From a checkpoint of a small mixture-of-experts model trained on Wikipedia.
Experts: 40 experts in each of 12 layers, 2 picks a token, a sigmoid router.
Training: 295M tokens, 2990 steps.
Below are experts of layer 7 (counted from 0) of a mixture-of-experts language model. Rows are named router (the router's row for the expert) and show model dimensions 0-127. Each number is 500 + 40 x the weight over its row's rms, rounded and kept within 0 to 999. Numbers have three digits each.
After each expert's rows: "gets" lists some tokens that make up at least twice as much of what it gets as of all text; "comes before" lists some tokens at least twice as common just after its tokens as in all text. This comes from a sample of Wikipedia text that the model never trained on. Tokens count by the router's weight.

# expert 16
router:461539439473512602551520544497584382595452516500542490536492454577571480486562516531505411473490474477484537554475419466409507520495451536470486532504489492505490459412544481478521510498482504493470446460461452467496514525465453524488639506512531542520479537504494513531506483487464548517512517477489487444510563503486569498481478512528475517478547534437533506498494522539491466508548
gets: " by", " on", " of", " at", " to", " from"
comes before: " the", " a", " his", " their", " an", " her"

# expert 14
router:470523522498504548522506549506513425510428507478507528543542480612542473514567452477470409468432463481512531546452493491463491504526523479497460535444414513559485457397500526512584500533470520475483474453500512430567508544518534528475574471459528533507501517501540530522465480484438494538545477534491500487450430536473534524539425448536454536495518516476449513447459444438539453558546
gets: "u", " he", "\n", "i", "w", " she"
comes before: "-", " was", "u", " ", " 34", "w"

# expert 30
router:523509544454503615499466573521533448520431526596564527530479514565584425483528488507521378450506474508484544532488468521459493508459475541511496561422496423465492531461496542492501506489562527514465515504513548452570495493552542529435521492507488527568500536480486542529507528468451561471495483455512528421472519508489545478521461511492481472547445559455509507444494446480510456476564
gets: ")", "x", "ath", "art", "ce", "ance"
comes before: " of", ",", ".", " and", ":", "y"

# expert 26
router:450493531480447582517505580460607447530500526570474459569467550578620476523586476552474418479460471525426522505433430476466505565496473482517501539502483493473496521437512527457500516494535568516538497453498518476525471505466480486404553496480513505533519554495486526472471528448500496562467506502452490478456510449453541504473442450495471468523479527451524473492456439488527529531504
gets: "k", "th", "t", "h", "an", "ch"
comes before: " |", "-", " century", "|", "ov", ";"

# expert 37
router:469515491557473572471565597506543475511420504491513528566515480625620463431527490519511420476495529539412576498538451469482510490472458517496501570494506482558477497475464484447518503513480529452420506471505554501548492500544552494493508470472515571553491525520545489513516493451454493461479494444533470413499492536476515444489500458510447498528522541477479490531495513413512486456549
gets: "\n", "i", "ud", " ", "ort", " art"
comes before: " |", "ate", "ation", "==", "i", "The"

# expert 5
router:463509514530494579528551641502592480565483442533451530549509467631616465508539486555462422511496490528555542538475455460473540486478505492522522499484453495500514513378545506532550477510474543477472481440513510477522515523532541509526591465488529569494483517518522500534506509533433517458521517479461503449476559510501503507458470489479532448513507488507519551480518484525532458537502
gets: " 3", " 6", " 4", " 2", " 1", " 5"
comes before: " |", "5", "1", "4", "3", "2"

# expert 38
router:565551538505557587548468565492547450503424547553505521544539451581616500451521456565482424528440499513501494500475436523455521444501489505546493506475508517485510468399491455477469445518425536458487481476520512481571543462522520564475518455485493547488481528480524495533566504518448549470504511480490487537500448516421542481495467517499466498520461482448519522484516423461539451483580
gets: "ra", "he", " film", "ou", " 0", "che"
comes before: " |", ",", "s,", ".", "s.", ":"

# expert 29
router:504511475519488574551523565505556472470405522543526541523515493608627444447549455476473439459483479495497502495504490501474481574510457461531528483530487443535512490440504536495511518475493544476466498417518553439480538521583510586413572489495540567448484507516462519537529500451515441553528537464513530461494539526469546472458476473487495531530438447464522459480485443504488471491493
gets: "\n", "at", "ot", "ar", "n", "t"
comes before: "|", "ot", "n", "ar", "|---|---|---|---|", "|---|---|---|---|---|---|"

# expert 22
router:505545498491490600510513587494523461556433459519532474568475539585575466470560465485499373452462519507560517518473436509450489518507472501527472529478461476456491465460480469500491460549496472403435455479479585441543452507511509483451605493494516613546490485532518512483519521536478580496499469530489474482504579471448528517509473492478491482475489486475510465500497488511505542526547
gets: "4", "1", "3", "2", "om", "6"
comes before: " |", ";", "),", "–19", ").", " –"

# expert 33
router:519433509525478593542510602459519442482457470488516467562476456593582481500558482489485404461507533525461500490421445499448568483536491505464482564429480462488555504487548517524538523515484481487522460445534525416561483517503474527452486570505480524480470521532540522516481482480450475502553465461441521450425507480454555500494438471479502492459494470500521507424528472515484495556589
gets: "\n", "r", "ing", "c", "uc", "ed"
comes before: "-", "\n", " in", " at", "us", " for"

# expert 39
router:454521453480468581587492569484539422562473495536543510554497467582599471512522492523483338445509497545500526497458469489489493460504495540473534558468473534528471491427506519491510492470462525489521557462493392479540536476554501529512543433476505518527484485530528531514528494489485516498505503526482483435476558510492602437490456523463487499501545492471512528538454416456522491518529
gets: " in", " of", " to", " from", " In", "In"
comes before: " the", " a", " his", " be", " 199", " their"

# expert 2
router:462445519499496610529512583527553546526520490530528575600498519580567557490603484520470334461537515535434533476473445556494540471518467499516492536455478481493503522431483497482474561516494530451537542463532505495582482501533510598497483518439522554537486501508483481488503536505469493496513471505482538497546497509484534494485457496482471509534505497464488459437536498508540505546552
gets: "s", "es", "ers", "as", "os", "is"
comes before: " of", " and", " in", " were", " are", " to"

# expert 8
router:462489462414469579523487601476555432567453571474499550539501480584622483530505530558470375489488541479589538497406450480422557531524469528518501510470473504479508506438531484497518532500499511499525487468546514469491566513517488538439547497526452510500488470490496516515473491535463459561481489414506512520509475464488524462445483453489490520539468482521542540450491471488508484534516
gets: ":", " is", " are", "s:", " |", "==="
comes before: "\n", ":", " 1", " a", " 0", " 3"

# expert 18
router:471497445441518624480478566489612490550439569502512449588539497608526502481555536535515404505481504564440520523456444509482542469513451537457523507460517444471469501528533500517545455489479539443523465459505512467525447493491487526436560497493497562545507516467523532515520517533445495466489490484447479458465536556450581461497435533493481529511518488475498524441509471501513481508565
gets: "ed", "ing", " used", " made", " won", " held"
comes before: " by", " the", " to", " a", " that", " in"

# expert 1
router:458474432505534608486488571517523395506425484504535524575488505558562498511563485551460356465497490536498546523428509483460501500518511496541530527490476474539475556452501520506556497499434505450485457430522447499569553524525490531515552455543509568447492572516547543519516507533462510507491464446446544500492496494478546452537488509540490503462484504423515514504476491476516488542574
gets: " of", " with", " as", " and", "ing", " a"
comes before: " the", " a", " an", " his", " their", " its"

# expert 12
router:501486542541508589497507573491536448576444549386495495558512490561570474486566501596523424481442474497487548513474418488466502536504530552475537512461443480528456518429478515461532463493521523465473531447492470453553509525505468538474561498456493515521504492532492526541481519534490542481535457493522490484497616488531554523495485485511488453532491472485489427453476382458512456521544
gets: ".", "s.", ").", "es.", "==", "a."
comes before: "\n", " The", " He", " In", " It", " This"

# expert 31
router:471528526495517611515526590494582519491467520532483471589526463647570537447585512525497398534436521511508515453485502478481512506520536504481491495432459490492486495389504522492500438522527550489468506513520519448533482506541490485497560515505515595527501468475509578501529463453457462477513518485501526442475549475484536522558457511475478522450493499450482483501480459534481473507580
gets: " ", " 199", " University", " 200", " 198", " 197"
comes before: " |", ".", " and", "6,", "3.", "1"

# expert 3
router:519497480517513602545543523495514508521451546496498535606506522598629481547543455521521437488501500482472513517462432493458528484486492462482557520436460444462489470430496521489528499476461517454488483438500536461522550494504470570553606469492517562500518486483503537527517485469429492520498390430457540450479496512450581441464483506506458456535500479469467534478511474487528493519478
gets: " |", " was", " were", " is", " been", " are"
comes before: "\n", " ", " 0", " 1", " 3", " 2"

# expert 0
router:462515533576576584525506552532598475546395557600504493556494523557613504512569502563475422476494556556456532482450478476456522491548523493501459498433420475517461507409494453457534476450460485483488471480482499459581506478533530521493561463486483552528543512503493516522457515505435510487493487498486520473474513476469547516518442495523467533497516538465494466470494474476530466486541
gets: "\"", " 0", "a", "}", ")", "u"
comes before: " |", ")", ";", " ="

# expert 27
router:439502486522526598547508515511587447498537483533545546564521537605611472510570490533489403501461514468488534495510444548473559470542409456503507601445463476556485464434514476477563527496481511459516528479496549420586520500528544490453544464498494501507501468490497479554537500502480525514516498510485515491453559520523566521488467511479482498530515505455531470430526512504502519484577
gets: " that", " which", " who", " the", " they", " The"
comes before: " was", " is", " were", " are", " had", " of"

# expert 23
router:523550551510532591491519564443563416567462530500546497540562516601610492484557438521526375429466498492494487497452495511515523514511487446498504489429420486461478487460488503488524474545476545482509475431493539533576556530539541540509503462478532574496527453503506545551532536498463430548526512478470502488480527507474535441505492495467524545512519526450475517525524473445517519513541
gets: ",", "s,", "e,", " 1,", "es,", " January"
comes before: " and", " he", " the", " but", " which", " including"

# expert 20
router:459508543520525646544534606571604477503463468518523523572543468553574532527545461518467350434423524537524532498486432463461500487513508488509530528452504499545499472406481524499534472493487479435510486439512530461528519491560488555496566473450501511515495519511531528526480510534485474508485507516534498455508462437500579485501480527494490502515530547498542494480493526485504515480532
gets: "a", "i", "o", "ia", "\"", "us"
comes before: " |", "'s", " and", ";", ")", " ("

# expert 24
router:528451555502465584492494531552579502555483525473578529545506493643600546523495492478544376510470507565493577495494470490468512535495487471486496499477475502507443475447482493457544450521527525475437472499499546449629517473490555505459563479504505533502472497470485487520470468510482495482465464520438511463485475520475526505523467456508498517538514484415464488481448455448503522547565
gets: " |", " United", "|", "″N", " States", ";"
comes before: "\n", " ", " 0", " States", " 1", "-"

# expert 17
router:473511464508500573489455585508545520525461530560490469555435508643595466510553517530517411493490441498499600501469471520479484494447510455468557517501451436467469503437485537520552451446535478461479522480468500480621512524553514481462554547543489527485509492492514538565502523490494492524501548467442473457504477465481572500502442511511505471509550542524524440493558462490501531521528
gets: "f", "ed", " M", " m", "ated", " known"
comes before: " in", " to", " as", " by", " on", " from"

# expert 28
router:467445505537518584505552510489556475520427453565503539516498511603590519491576473513521396434453462533472540533446456491485534461464442491509492525505493494493423523438475477529500544523526507512515531458506448487565482488510469502440521502478479620469541519505565529494499510481455505551542440406529515491488511570453620488465510502465487484488514506464523508513499478486492513454543
gets: " for", " after", "and", "st", "ab", " during"
comes before: " the", "and", " his", " a", "a", "e"